{"activation": "squared_relu", "balance_bias": false, "extras": ["capped logits"], "warmup_steps": 207, "batch_tokens": 131072}
Below are experts of layer 2 (counted from 0) of a mixture-of-experts language model. Rows are named router (the router's row for the expert), up (a neuron's input weights, with its number) and show model dimensions 0-255. Each number is 500 + 40 x the weight over its row's rms, rounded and kept within 0 to 999. Numbers have three digits each.
After each expert's rows: a language model's description of what the expert responds to. This comes from a sample of Wikipedia text that the model never trained on.

# expert 16
router:544439495497492540453445504441498520499478506497594470534506484541534556478469503472571459495466527517503509469523535498456470506499453587552570489552467510549526517509525451496461530535547521496498526522459547568548452523499514556467561498433471550451412477458477463535535492556546517521491531516462529526502504423473488496423498481537543545532554485559536469480444465479481532468477500497559430550485504556542416517493502561515542436479471485465542537547487472532557465413443535472538551506541528502498524434472491519484440478530527516428446523525530478497402556553488476446585510438494531534466546573509535468524483438472510482508531424501495527410479448525531477516567533504546536523442447487575572572471516422534434503543526509511480535537422522541419457518493533
up0:487488466505506426512531465596454510479538534507453497465477481498528480553542535452520520520448467505487519455518506417480474513489492541473521505518486486513441608493476509477508492534535499509483539530482518561553540519476475435434530482472585510537448599518567551475528538479499520534459505366515449412436561537514472511503522479511517507473544480494568510513413538558505521442476452504551554535514517590520554523490478450538452493493454541533510526515475485510505560454492513470539511527495491515486469499553556534479492509492475503548467534559523541540481494456527433468570504453571612502526534530551478544483510376540529512519480436506551579491558489503450510533474473517497507492437529552622483580461517450553581489496554541523531480526530537532500529463448554
What it handles: Leading hyphens of list items after section headings or line breaks, table-row pipes, equals signs, and the preposition by or with, as in directed by.

# expert 51
router:513446492554514512473477547465535448547508507541557494510510439492566570466447508483595437525472526518539523493542541559396427488546472541527537475539475538530526537510531476523448541587524496544486544570478496527502438545544505543512499451473469533451473415446505486553521426477535522560477565546476534522447434469457549496447528446547531549545527471544505498490488499499452523471480507529515456555415547507542478582496489529528544510462467516410523544535458448541548486438448505477500505499536525524454550492482502515450455483529560512482476552534516480524454508459445504458534473474457493529495498476555553478553478488405488475531540455462522580462479437543521462523550569475537535529440481500561575564503536463529426487553518561490460540521445484538468459555464564
up0:530470480466469490458453521484543467501537528567549512530452535548599487519488381506461504542451535475543542438470461435466421457534431561481489457496557586525484592553533490450525498502501484507439453489517519493523441487509462450417576542434523530449535467467409491543596478581527457492507491491473580531519447496478523516455514488548539511442505483491519493503437514510517506466510543501481448474528499484462498561481500501515458499470494466543449452519487474530456466513498513524539527511520512539517514510455490527488457491486501550414474566485509494431523527510449449489542559504486435529491532496550566548510487493412503526469455557505455457503526505522505476540478563459487572525404538475483536451440612463465436469527537546467483448469550562494479491448563564
What it handles: Words marking order or time in narratives, such as first, later, subsequently, until, after, then, began, last, next.

# expert 39
router:563471473516508564534519497503476453518499416493515459519548406501524523424480492410498490568473539598590581491461576570527497493537423522539555471522512551513516521558474496544500524547507499562459577522470499514541515530524503526480475474403516497479524497468485482549573453512523454508521502539469512562521490481469484521492486476501515508553558503501544430492502496512462542429488456512493462528510495542554497522452526500481519441450502460480521566544448502507558483500466533469554489506500517516468538470445495458443467438555532510462487551506556429538490529492472428489512465456498518609448482518598509497551511468443437522497532495470458538483501484540485441536558545493531553613518503497580486520454612419459424539535514509511453528542450508565496463522540526
up0:505503460515480535478511550527503511486490468486496521541502449507530485404512454472490443497481504509487436476491520552448544470534484581538524539499582474448533469516545470532505502556537553522514507498498575506501502439497552577520488486547529558476418491500496416488480481553547532585509517507486605495458484417497517451466406515487510562483553500574476416436505456501406542484457427500470486528479516530404405499479530539483445486465518417509490492510484483492533520466496569588522464538489504492453529412489481505471479505561571492423463528514496495541426469508518510472526537506514507490467441533556575432579520509480534478503520432471461484489560490567544470478502522478487516512486500528483558574494538497480481535569556522558487596540425500503440460559500502
What it handles: First capitalized piece of a proper noun or title word split into parts, such as Tol(bert), Ir(ma), Cor, Ad(ult Swim), Con(quests).

# expert 18
router:496475452524534487467477563471544472496531534548480465574500448534514528463425523427531492562497488577550548477480504481465469501504433611505519503509440563523535500532517468484475560506556483520438537498482518473489411499511503541497555463422508531431437465470491452527563461525538504453516525530506546493505457486434511510481532467496580550540519487534535497489489473520533520495533512485492456534487541556459458568458450555555472515447493530460509577512447473591521448481426523486526499520595493521477539411500458542511461441606495514482505568572494484469465558489477500428549451472531507518460479525517511395549444498473477484605535415451546532476476491559486486557501509476456529554453517463556553531514490484523482540573535476499463498546519513497436451514511568
up0:510515461522546505449442499447545474487470534469534510466517495462576467477459443516468453489441532455483494451458516509499540490544502459464480547500509450538564553523494514493485564528551500518488533589530512523507476542463546476426532517492459519555507476452447514487528469552582495533512583389414600552552493441508553496502442556504491530528534503499483416454432510492438533487462373520537495579447512500504448464519555537453478482504517580508562487534472497527542557495528552570457495548527540513507492475460466513473539498435519476516443526509527474461529494440483496505502573551461503540461463548577512479486510470546411527566477524505504518531546446501408516461515586508501523538457553522547529488572473437516478518523469485532422525541476545550472442501455476
What it handles: Two-digit pieces inside longer numbers: coordinates, ISBNs, measurements, times and dates, such as 44°06′41″, (45.3 in), 1650 UTC.

# expert 34
router:536465476577535539469461583452521470562531464536529453557508461516550530443462424469541457489437539549533535459525524517454438478477443553513547452550509585505545522544560442491490567528542504550484524543471539521524469531544515527492509463481490534457496443427490475560506461546526520499479573518474519502483462453467508467496499461539542573563550503566517453464437463482463545489485487536500489536441537556511463549478501552559542453444453552497540532521453495544573491453471519530517520509540543522459551479453463551495478469575529499433494562528570464533444488494446444436535466481461478550489490502523549443528454455453468490539532448449481559474502437528518445527578544457540518534427509461532542574512562468533462517558582555472444514528478489542454481532484536
up0:480502466582497499488478548505442527465527514515500467510513483514554562488557444439508477510502508597521479550510509549526411477579503498509524445456486534435510500555514511546546466488495524552432465501481506557548501510568519477528470477524580602546428472473520467441506531499488467478508505485530493484462475439426473498528518383439572521425493518551546468478514477445571495555535536536510464486493512513519501465472506523622465480517469525490507509486496562535495573427512477419450488526479430497464471482518482485515499466506545490509502520505575536565503521403498465415521453442535564484535498534595469487513480372559502517499482490497483566450446471546556473472563479538494510496491414526547500518482501442462480445489511490497568535460505502491529528476583464
What it handles: Degree adverbs and size adjectives after a, was or is, such as relatively, very, small, early, long, mainly, plus some the tokens.

# expert 17
router:503487467537485505506509513427517506599504457584578517498479479498547485460469468535515465521474570498527554481468509535475509483475472533535505441539526513514517474518588423501532523516533527541506495545493528532471491519518506527448486475472470551417500453483461468583490486528598510543468484529477576527515531470489574452386513498534546559557550509537494465521486493499411557484448409528474481529436527567516444504502516508497504502470512533477491499588457476530503502442505533567496512487629480538499533472535424509499481460575547570465468531568554430482469543482425516489480490456506446508518561551518545493519498454395469483530493452494494512469467471547526507521536548448515592573424478449481518531473521509522434522535522554497404496505459468532432503536482516
up0:436513444505494444522485497515485517500493497575467514525448533439477470510507459524551507496514540441485444466499562481510532518497440503531498500572539488489529506525472515542479504545527516453458536503517454507508492483481512483485481487480510565515534525496488524442512486464486453521502513465474467460522456489483521493493529406503458458523477535508519454530459465529458572491471464498548522526511396442444416540515340488514505554493521563485491445540504552481538517466528563523570570508612432526532495470520450463469555469508450643415483477455498498580564475463544465532515530519592558527532543510511535460472478513520482518521435523519493485492406426536486528488571538532547488473452552432525511628529463466580517503434510479492520460466485530535444488467490481
What it handles: Units and pieces inside or after numbers, such as km, ft, million, digit commas, score dashes, ordinal suffixes like st/th; also stray word-final pieces.

# expert 11
router:516416481551544544491432557470559492579498498586510507512478443535534519413476467488516468559493514506505544487524537545447475479515491515498612509513520533548592510527504422497455511536602491556467507562465531537535436547516485576470538484426501528483490502437435433533539449555499525523480560549476534502501466499471549471490498476482590553549548534562509455475448472487458517453460495548518468560447575528542374533443463519519503446462467516501542512509483439496506500465484515528495565498522526601468517443507485490508402498541519524453490524560524426527499514514496480464540476430430521510459505508511542448519484431453464497524481459464510553466470471502523477575547550437512528520478509453502533542499548471497476569557537559466464512522476491519479453502512540
up0:505500462547536468501445599447488448472469507476452467570475437443523476537494466418503469476464464559458536502453563420469488454471456531483501474442458509439509416503553497545489523512550517524448513468533460465599579482407515459478474437439444439490438498475494558489488506442539493485529533503443469535490527465446465530469464437476538521500550484581455484534474470515486490488570447508461491492481540505481523515460489499488492416522490470433500473475448478534506467524507497483501493549517513476391508476508490495458497435491521524493470554511565528499463534478476458441539497460480595495497532522495534470490530465471506505507568549466481467424511406470533484573608527459495561560438489518531534450496469424597480542423472502456492558537551513551500505495470457
What it handles: Periods and other closing punctuation ending prose sentences, including combined forms like ". and )., often before a line break or new sentence.

# expert 21
router:539478491538526519487490516446529480521487465510564478540491495546530556469447498487547500511430511575538558494515499525407443477546439537566506497534483522498539503527545471501472580519540485554440603540480529514504475534522499554483530451432507499452463482465466490575549410551523457540503550533439538496453501489500494498445490480523525551531508504530553445515450467501433501437454455539529463523456556538495485534431494555495499495440469546457549564582472482526553516445462553498516524531541528583492532492502444536449472441549527523496447565531503452515427535496498480479503495467518551531478540510497533471528468459479400488507486431448467547442500447529494473548538599492498517507462513496516500580434495474543385539535560534493486530607463501535445420549495494
up1:493473496469427542503505540515529470551507444536593547501441523509505555445476430452547472532541558529431499489493475515524445526545468432507524519450509494546478573543473487500487577502532525427466513456505534482487489522453464525534481482514482557485577476516442519577472448503463523511506474491435530437464426492399567505468472429462474510517624496447477472489539503486453507516514526488537381445491461485496548442450412481522519457601474491544458491470512449493522491455400490531536469440558478552483511479518399461491520469575434477451495528521495491560491533537493490483470465418477487458503469536528554498503464458462433489557525468509487531505424549572487520497499433464493507499435454483465526487503499513454499490526496554519478509442501535539453532480497582
What it handles: The word the and The, mostly after prepositions like of, in, to, and at the start of sentences or titles.

# expert 46
router:535465459513493571460437487466523478558514539531549465530492486528565570445492504463517491557452549583552564409516511523483463505475490538554534464521501519519590534507552460515503530539547501524424554496445555477541460528530520537503539433459485508469474459471471445555539448512544517416494542508502510459512455439519552503423473472534543513523519518536516482475494482498467562450517447505492418533515512540511438524462526557557481471443470535452499517509437453546510544508391513517527589504560508503470581494477514538477388430565494516465449555512516479500503544495437478441535490472470502531484465502569600470567417478464483495542541448483523509484521465555468489494543568442500534545455484522549504552488530467490445525518537538513500503579462466498455439562488515
up0:506443515529545498449358607570508550473549531494452490506554515539554451509530481483455454581496465528543512467482483487443507517530471546547499540495461465456473482458566461577480492530514480506524583503471527433558455483532530495499531456530536546474367515504556553488480477504479513561512577463495515473407487511467544521505520473468478523539528569511469465521583449530539516489536524459489420482475515489414444495539541437567440529502519557501510467460485510534511500507590488516462651559517466509477507476528502585490468494460491513462542555525537517485546464517459558479531528504537529535451409492526486451484504484459552579468401484539565488442521468496437502537481513481505492484523509493502490517521518486539490587458534507507502490493489512497531460498494508
What it handles: Single capital-letter tokens like L, R, B, C starting names or symbols, and continuations of ch- words such as ch-ipping, Chap-ter.

# expert 35
router:550481473537486522521466490449501460531506445551559461521512436476516546464500452477549427526450560502528534484489505556485457538491403541544555430596486554489574520578542449489468515534585495582474542535487543517497497554549544519462541498438454524428491450470483491531495488522545509486533541548476573540522496430441549486434478459532517589517507507568518488503513482520396534418486486497502480528475487534496502513474507536549494479466487516493514538553460507549539457456440547531546515542567541515424558497489479545503466472542492544452465526529523468477505506467469464483507518461472576555483541564547517513519486472443462494614513485455521541451507428532497474519548537432523518498425476461527504533468507503535448508561490556497412500586458483533435504554502566
up0:499509421529475536458492466471473494537529543603532547493501489484497595474521637474541497499530574483442511503493497587512546591561470659413493546503489508405499535568511475505517492449481527481347546454560501482506511489583554492515547520455574493488479492516508487492472502494513429523556451497424477524492453522521552522518468515531552559474490498580500501486532461526479507467502543484455464531533516521534539515483510505532462459527507488421505547528524458526538469525465462479488514407437541469498430494546501536513502508530464508521504508474458511511512496509529439531443506473499455449497537532508485497522500520478498458414535525505528509510448530527504541493606468521516462513514459486471484541498463497519480489490553486624498512489482461486486390494550527
What it handles: Pipe and semicolon separators between numeric cells in sports statistics tables, standings and box scores, usually between digits.

# expert 0
router:564455492537493497522501572457577448543501506536534409608472454561542531504490510469499443493492517495574555482530571529462456524505516541465515463521473595476559516513475482496420523512510464554512576496479561549483476550548546584434529500486514542469445488472430503490513491513521473520486558518480519496532542474459436470482466457526540518513512503583514493543443503530533595475460485499514443533436518575539492518477489532484542455506488463449539508570442442528525500505464537480545529483510465558448563482495473515464435415530521534450461487533534482535444560548387465462542434505480527538475512515536518477541447462478483483547555463459513558488471422555467507542513572441508529626440484460523538497480502468553474483547503515491492519563468491465458459487498513
up0:455514434452555515480473415424472480489490427547486472485563474482511565513499463426482435495497491563544500503594448505529464581436517511461489552460440521500504518493462529495486523466463456529516525557546487554574488476580459558532500518528466488518483397497420552521577492512471446475507509566534579513425531512409523503556504497555536500610491526572513472453461537479542432485539520480461523500509475478494508500488502522506475485513475504489636479502505520547488524525504464454492461460514416537487625486568477515479534462441486484435433480518537532517493454541504462497521454472507540513414508462524503487574465541527488471488536531500506530486545488453448457467551486552478588557510534440462531454455507436518553506550510500472470487547513502516508517470498502
What it handles: Middle and end pieces of proper names and taxon names, such as Masc-ot, Id-iot-hele, Sal-as, Nic-olas, esp. after Al/An/Z.

# expert 7
router:493524476586518510521474522497524474514465472541580506501498459525548544492493510467586424538457515567580524493484566537498506484493411512537512507537518514551544579483512409538464525582568503487486564547487525482541491538512581532453620476475517526450428492478505480550509453551512445493491598493487553499527468486443487452429498463559496563525518485546552470514486479520508548477442488530506452535481540552537462510474475534472522529491493507498530531513473431527523534473435514536523533518520512571496530452479477573518483478573489515496443563531527412508479554496435438430566514492510514505461563508509519491513451403482473501541502455489532524500464511599492479528488537431526562530452527486569542622458497463487460516510530590486486537526518476536495513531479572
up0:472505484523496492559468455543485534477447524508530531478559535575515597556476488489508538477481454505521494493481477495491460466507501446449534550468498470460496464480536462447545497439469427507467508516499517523463464453555467454439613500445501482496497493514531489478488448525485456422439520417433453484481476522518466548480490493532500486534465518472629469499406488536525537542515542511534450534400509529554485547546513453539533497474475566485589544475514504474460486551541510511491503488503494544554531467532479520466507468540509545508520474480547407501514520524437413539486490508420466540458449441507506553507479407519402419561482440483554546477501404499521434534469490413503504500485496510518528609455490476523494494593519466465523420457497509553492486517468486
What it handles: List dashes and field names in infobox-style lines after a line break, such as Species, Died, Coordinates, Occupation, Website.

# expert 24
router:539483448504534510480493518480500451585570487585557466514461473556552493454471456469576470529468500534570552478509537559465462494489468523515564483537486553452571515528511479493468563504574449526446528537466544504492470551545549548442513462485514523457515458447494434524517403515528448530549606485479525519515504456457487468498457448513575512543571444577553483466538446526486560456457520524532425503449481525466414535459447501515507476473476515460513546504457492524538451486441567510534518462566563522429538476489536522533481466564480519478476499565536476512418519505458509478507455472499532558457469498571573497534447462440470476521523498490540548442463475584509464516527553436484524573447468490531527522462505511502464539545516515470415517554494491516482429537482554
up0:459532567463401476450516462473510504515532466577490519478520468557476593472513521481500512532428543555560512485540435522506540530549489515503499483442416517478595518526524512497529444528467482468517520511512545572479493474500491444422542547504483461507443552483496546496495481506508511472486514452433443510542453548549444481528558497504537451548505489463530459533518518520453473537495600490502476478521456546448362479508480495448526491510486545531474490530501528475467493468398520467559510517538523502514441421486477480481450508542565478547444543516536489475488561515508488468482395480463476488420470420475541471554426536476504472502520496485582499499479505493423535515438501513563531495508419531492556509448513482507456540514479497413485544474503459402508586484558576
What it handles: Words about building and design (build, construction, architect, design, collaborate) and word pieces like -ost-, -tern, -ass in names.

# expert 38
router:503491443552502558519528564473526486520525499526524439541515449472530535439448468500473435538490544584572514454517526547468501529503480512466553463529539544470521522614514459529443538519526531590495585531432551510485465497560541560443577472516462513446459478428478519525540465555571515521494561495460481459484499465442474493477478470539536565506542494525551518496495454522477521465504496494501484544463537534544460499463515589460500477482459455482568525531470471514519446450426535485508543486512489529434568468491482470498421491526540518466480542586522478470436534514471517480558517489522522597501541518590548445554498441477472561572527494473500581483478446581523525538499531488507513578465455431523560480480496446530444538523535509493416549544489526543495455538544545
up0:539480529553550463466472583565469479516471529599450497490545487529544540491557542453492404510488481498441462487594472490484429483476492524510507516442431536490487507505510482537412512456513440524489525442541520460526486429491571449469511451552510487478558555488471559467502527593455565510411468442514490470475520460433521465500461440512561513447542501585504547514517486562557459493562490525466505476457565490510511487489588502505481497513531469480611501512440451489518534459509479448415506493514565422437551476518482527496411520490552537463529455507562513488442455478507515520495492580489535433448503517548510454542511433470495518488449496536503528527531504539541512462518486440591514470500536453538517453442501523603490524475466500504562501483486553487487508507529463
What it handles: Early word pieces and capitalised stems of names and terms, such as Ol-om-ouc, ty-ph-us, Pl-acard, sn-ake, Al-ena.

# expert 54
router:531457491533527541481467527483488457541501485500586469513434452589609490470484495453532367518511514523535537444541540540464494516502508571501527458557477571505536482497515516538450531548526482548466513488460536551500493525496491561510516449493461487464486499441480492494537483482511456511510526490464529485505516456501499496508462437500557560533482509609593485482458492471470505496441489484488476562436513543482412529476503556467585441493491509467579503546447484531485511492531515511492541539532466564417531460507492521518456460538515500504481596540514446540434496461458488503508479413486475554515549455546538488528420411455501460539546461513507509473465504602535506518526533440505561577400464454512505550472555494526476544564494523506459539567423490458447501525517559
up0:496491498515575540562527511519466479554458492513544549539513471471457455528455471517516566487551488536590499558508440483465522545428525544509541516531493505502478565487428500575514471539511499598420537513515464583474501439491497497470508452557512484491492543498548453477551493480507457507509486485477499509550463519507500517506547471511444477536479552471507456431394506597522538505444457530460485518489476455534473633481518596459567468502537467470508462531497432505504466529503546464492545525515485512463481434533494591524541480557477466491519502541543512514533528576488486508538514498488437527488539487459495540587460543524533373501508551534492478469456475529506413478489515420466509523469519479464501516412506523464517458458547559475387425504504471522484410532525466
What it handles: Single consonants and syllables inside Asian, Slavic or Arabic names and foreign words, such as Pak-b-aten, Saru-tip-ongpokin, Az-w-awi.

# expert 44
router:522472476503478517462460515447528454535522447567592443520485467517551539495483516458537468564445497515512557465504547558467427484507479541524542468533523548518584527573503451546451550557559493573466554523449558531490449518569520535476532472445526545446491462450465459552517437538508506523478517520462514511496459486444497495474498476539568541542546461565542406523472478512454553479469483539512461544469511538476463560449459549520511490499422541458547516527459400556523477441496532523504583487543511508486555489460465505475444475511531509496481561547534451488472539512450477421544473474457571543498488538562558495550427464461471516543490489433523549448479480550515486515519529408533529527469482492542565551442548482510467514559557517456446545522511472522438447562484548
up0:505573419516502429516480474486506413497580498528586464486419481451548530554508507462503503461516515490502519496515453392563472490551494471482541441523598484487468574549465504511445488503522582577531474473442431512481530558445506511541512431443511526526474503478529554525528436476510468481490467556572490460536474473492486510557467537546500542504481473499488453482473556500508553529484526573446441550513495532455545487501524497459508511512483595496490520470496411531505504417528511442476460468518447497513524505477487485443585495471509463552497512515548435502428531438413504503497484524440489525486487506525498535500432483541505482515526537462501526505507484505496546438461499402513497527515403545483561496527634491479517442542526578540420538534528514516527489455469556
What it handles: Forms of be and become as verbs after a subject or auxiliary: was, is, are, been, being, became.

# expert 52
router:520468443541501479459484494485533462521526475528541456559512417531519539459480467468562463529420556543571544439538524476484461505518439539547577469541456524509549532521521430474478573576524448506457561564447528514509466525526504548483556469445491537455502472440471463547522372573558527502486546508448527467490464452462513521467430477529518531514546521504517460528444441484447528497484432522485465515468504527521449505486515502536543450482440537496518499545446457505534506432480596526514515500561552540448518449520415504465463452536488571486472545500517460520428534461478458457536498445490520530453492512531547502534450427472461475515505450481499514457488459546503456532510527466548574532434478458533534552503546451560478540532523537469423604523455469507479437545517527
up0:506512505452481510503480468503575475487484452526500449522462454606473556537509545551485523463511548525469479435552466488501507521460539481497558537423455571591445533505550450472533526458497453492505510532492508476495423457483548553466496532501546629490523487488531536525462494484474483480466536483550466476540512520525476456447509539511473484530504514518478438536515459582474507440479512470515503507521426514542439559525490495439474578486516457472524546518501432508514461452521471549513520439548559531516589502494531483486436545515533526511512565489535493455480574570507420537592480454542527504517504510486468428499511439451460503485521457463474489416513458507446468634485503551432498516514487462496481449513453512567508481493525605435487542483507536495535535585504609
What it handles: Adjectives before a noun after a, the or an, such as new, main, local, former, major, various, special, including Major in headings.

# expert 55
router:531439467485518499468481496481544475496485497528506479527455453550591555468423487449528447513482539532541536458518518561453500468517484567602571479495492521569544522502506526560519517485511496549461536568484527497502471507550489501518599491445518538465504457485431393575579475557524505518462514533447543510475509466441499481484483451512581546521502510551523440532514462465484583493484476498525471540486581537495446587527513515504523495497468550505495506503487508526513479499493491516497554528548531544473536486486475547515423475497532541465456577559525413473493548508373443459493492458496537508469496502505537438565398439439515506564538492497479510422424431554516477490558497450594534550472499453497514523442580491502447542512565530477465523540489508488466496517499552
up0:480563500510447490539503606494539532495526517514505549490434541510544442524485533540504513511447511472525569431616486527541494466558454511514570460496439552473499493511391508558480489492539534514534481488546467497516456477440428544445541520504603508473497524492470565552460463516522530519509495514469492556520555539474476538479508483515603497498554446444486534453506495549524474544520499511463535529471550508536511481476500466468529554514521531530513502495493550515482449446489471470495491412560530500495431405529520539400466510519528527481511508531524530542506472485493505490505532409523468600551498416493515474531499537450465499492490526475505489491487496488472479614535579509516514497473522485466571544536585494450508532519430559560488601584401511496421518497536490
What it handles: Endings of non-English names (-as, -os, -is) and punctuation following names, such as closing parentheses, commas, quotes, with Greek or Japanese.

# expert 50
router:530452415508466490523468525481502459525474464566569446517453483470524530469458466459553498558453586527524507420552506504487479490481491512492524455529476520490547500510535506459446543584518519543521557540422574483515485546536498559416528474451490519459444477434477490536482438519569507484533594531407489512472493460451528457462491435507534559555537512539503469480486481535468605481485489539496480553430528515523390505489507508537488505450487493472498483574430490525564467494463534595525567551580537477481504422524450531505486429551538487471473587484507498546457562530468470453517545471487514530474533492570537492526456464478456495549516434470524534443480473591502454518543543508514491545430463482498479566456511495510498528543519505502414563524493518520458462519475544
up0:549554465492487468470584465506540463449526505517464488470473504478504535515583534515509449482567479488528499516555460500534558558498518478464547486524485458525547504490458472470441527513519498598480512490410523519565438498440586524442476460443483510541517507465481473444527539552492559492554533475505458564505552478463469452509479530576474484443523435472496491417462521564430503489456463521491504471504570539518494465498451552393480414525535478529498518483516447428552437479501495426510515547443537550385506550439460502493501490467556598492493523508527523452491625485514468456523507486498531533463471546537459535506453479495551492476514447448517564506521493480438493479477476507504535468503509491563505425479495530513486473613499458523476528503481543595434469487482560
What it handles: Adjectives and word-final suffix pieces in technical and descriptive text: -ice-us, dent-illed, tail-ored, rough-ness, white, red; also MF/DF.

# expert 22
router:532437461495512463483477512451539506554545518566520481511465409502522532482451504423522475504451542548521529473572531521400497509471492582542551460526470514501529539521563539485462542530520476577489509514421505513541511510495526514429512462461463543494501464418484493595496494580514540522505542470501505531435466495488556466466460479531593551567523472553543457506505440473435541411466506536471426516458486550534476529462518505532537476464369579516494507552469486513518486453484501558547553496557498554453537482495456509531529463488546500486461516551564481509416514513453495494502499449474501525515472525559571476565491432491448479525542465480490498486438431526464474483563524464536521517447529513549520566488533460533450591557520502517478542573478478501402506529508548
up0:565451510543575472455448482506539479454512378525560530521512405538553464483428497483526437532528498512541517417526543541474494512512470540488541482516586500564522522489521495463496519489477479531434518478419509493448560541554545536535523462465502535512494450501449389519543495587515459566521462536487499451540479517494540444491484483493566487484537546519500446534443480511543555516494470471500505555452486518490483523557516456561538486451467493494520552573430520527568507609492565443556484523545486547530547409560519474499515478545551556440509514564465466516500528503476486490515515464501529561548446442603487414510477480493479446501476509484545545467488482472558462558528558410516541507476496481471537515486509442510501472435527559428492535529489479540502501529523504
What it handles: Prepositions like in, In, within, throughout, outside, especially in, sentence-initial In 1928, plus comparative more as in much more expensive.

# expert 47
router:528502482496479577515526550492535413529497560580533455542448461508545533486429471430497469542498551516510515496580531510477448489476449537508531530505469566508597473543520498529500540509570506552453565514485554562524481510470508516519520446437500546466491489471446478539549445500521502475510525533460517534533502494448496495433518459532520541536563470552497481442479492528460568469503468520574477546479561544547464548481458523497482443451461537519475550503446455532550470445446538526558518498552527534470548451474486529472425478545582520435440521479513517482453537543444403451532506430515513546455509522556503402554438484432457462487557462472488566441498463511456467567527527474506551545479479521568505552480552435457483602519497521543423550524487504514500515517517517
up0:448455513593520522536500484371488471554466450486604467548492491538518514418439444496561531496520551506569494461448509546505471524497483497503535464555514520456520553538539449539501535532534520561465529546406520442476487498545565593484533463402442535463530410517486425511557515499501503504460509526483494443535488470441514466475485456520510486487500492502528491485467472502470625496525447538475486514495540525461496519447497542444544510469467502523531455533457490505523512489513523522554518537595569506494485473507398473508466498513539541493446498525497528540534530440447555401532488482465508559512501531544520490511513456440503514593481517495515476491495444569524493516470525474517535655449453479571476506426483526488501455563534512485481477511503526486492461550492536
What it handles: Symbols and markup such as $, *, _, backslash, < in math, formatting or linguistic text, plus common first names like Michael, David in lists.

# expert 26
router:546489487547494492489485499434534492536533466591541492516523425515544556450432504483539470546438527512544576493494539540419457502521497538493550509525451546557540493558495467543471493537545498526477488542422527491525475526530503546484503455473502536464497425456460462539503443527551511526517591524489543520511452446494486484476547436560571528528524524539484511467461505489422539475508474510551484569449554546506457577509548525489533498437450561420507514530477466514545520481435542518530545541548556555475531414522470467461439473525583552491475540521527496490448525465473461449543495457463560515517477500554533434534460450463461459529514442493542578446488411536483470540588544499551534526461535484533529549455522462520428514516545565529480522581447503521464463537472561
up0:483498524539471521520470465544541499513469507526519558489584475576502521558465502438481468443483496503537563538513511512508470536559491499496530557459541483405496433533504476479449471477466511469475543555389482536502554567535474474455586537436585490544537506459524479503501417506497458560483573524552521525493407469497490487534464555537484530497487526504522515467524485494556499484505564517489499486492477547474537536530441467513443434415411539475497615562516505475459529489507522483501478464455483478464510450511507522545481469501448532508516484504434543492458514421489545544466504448455500496528531477499565531568448418527388535483528475489449475480546508465528476497438526508566493511507491537483493498397459520584564519511453537475471465518492486568595443494578437
What it handles: Subordinating and sequence words opening a new clause, often after a comma: that, which, but, before, until, after, later.

# expert 6
router:561470459571517492431500568463506493523448463572544443491510460536500536476468517460575429527433505552542512463499548570437481496492385531520589505512514576552548489532502451533455520542577471492477520523459520564511465539509507573475607481432513507447460461467484500512568441557508499533485595539452566487466491469484509492461477427544506565523538449548536490541489471514493517471473504528523481564406500519534456525480520540506514444480486530484564576519472444532523484429452551486542551508504540547469544486486482496459472460541548530409447537546502487530435541536484429427515509456466528558505561515552537494521493467498467492525542444490487558473494453518523497551538525511498527526490500491548509550437522467559499525524507556499485545580450519544458461517550501
up0:475481484530448546482479495541544498483526479494468599507517483552499567506527481500523466387444525474508487556561555404450493524492387569483520492463491453454479489526507491438527505594488496477542537455517502569582514507595494472496542515465555490529404466502526381511579527522530484543476516455493579521432577462491475501523462483585484487488501507471534504519580479514489491547468514418592522473512510520505452527480493513461527479486495512459485460541478510455491463431461541513612514510487540540525531495521462568490473477507459477453539583490487507512456499538493465505539493463544568462551515598511449542511523505471486456462480564565512534470456536521508499467530535503459564517492480506520460479470445513443533471464495463530463537545613537488548492478532501
What it handles: Newline tokens ending sentences, table rows and infobox lines, often before section headings like == Biography == or table cells.

# expert 25
router:543424522520493501498490555457524448551487432492518473532529414543536515429487485430503450514465543552525544476522525478482463503490414527507524528519488499509563507554522459499510518588543516510471577540471528556502467578497469576481510476458552515428491509423462487552550459584545459479506534505471532546500526424452499538442489482502552545525507459496528467475435498515481522499473508510518485595493538499533470525458486515501530490421482558503500602525418450537620486464444531540540496492551525572483505421476490474464488445540509537459455554524527495460485561469487450418510492435437519531468532550564515465567466495519462471565507448474491517473513450522465466543534552456517600538454471467579509540463514477523454532550529530465474518541493484543435470515526554
up0:533515521464487474441529522456466473495572445479544467528526541428467535458514441482540507434486498465441546562465483501511492444476470486522431471467502503439443469468445544467477562513517545447470446489630473507586539526510470552493503530426530448511512510504455483483456472500588447413492583492597513509514532422508467432434583523482519516505498476529540481462474541412545510478558501515451475574467498495476452483442524465517524500494540496519505509539499518515502517465452537585481513528502481464489471472423485508417529503488544494515480564503507458522572442486503522447496497460530461518472553469518480522519367513465397472526502514473599517484435524503543476494518526445568493517498471525460526507508505555518500446521487515574488553482459410537478445550499514
What it handles: Uppercase acronyms and capitalized name starts such as MP(EG), LS, PS, SR, Texas, Saint, Pope, often inside parentheses or lists.

# expert 33
router:561490468548536522455475523433493468534520482555501468550515461527571530465440473456545460558488552563532540445497524533477446458517443550554574495533502551544556511567533463548474552533547521541483533549439517549522475511510518568486518432486498537442490479444458473535573456539563490466471581510488523522482509480430504484483484459529545534517520497539528480494488470508469563464460511499548510531490571530468468509465499555519534498446446509476522519531443461542538448488461547509532514562549548515464561488449474496493469448536564501440454534569501469479487527505406442464546471454468518602468516516529510443596443469477469492542549480472519560459514482538519452525572548474520574545453531449535535549485598437506441576559518568493482524525426483517471468519476532
up0:544480472538488541493557540472543448549568500472491454471519487523524467526466501548447479504457474483477500441388513530500494470516532469472517505471481460510511458541480489496475530577491525519496475541424443492481521505446496499559495488545498545480455490499486537534480479515460576474522526439498494513437386506541484481515386537468523490519489490517496526544384538478460507467492496573558439496519537552443535532547472533474456463401487505508509508541484547487534410448384501505517502561520552510552506414403543468476460474479600481560475519478467497503493415502508525424500447457390475460468461457529493396452509491445491524494530476469536510474530493487518497480475499522547435471498489454513511457546440543488489556493483542488540511572544564530516447485429556
What it handles: Given names and surnames of people, especially common English ones like William, Thomas, Jones, inside full names, credits and lists.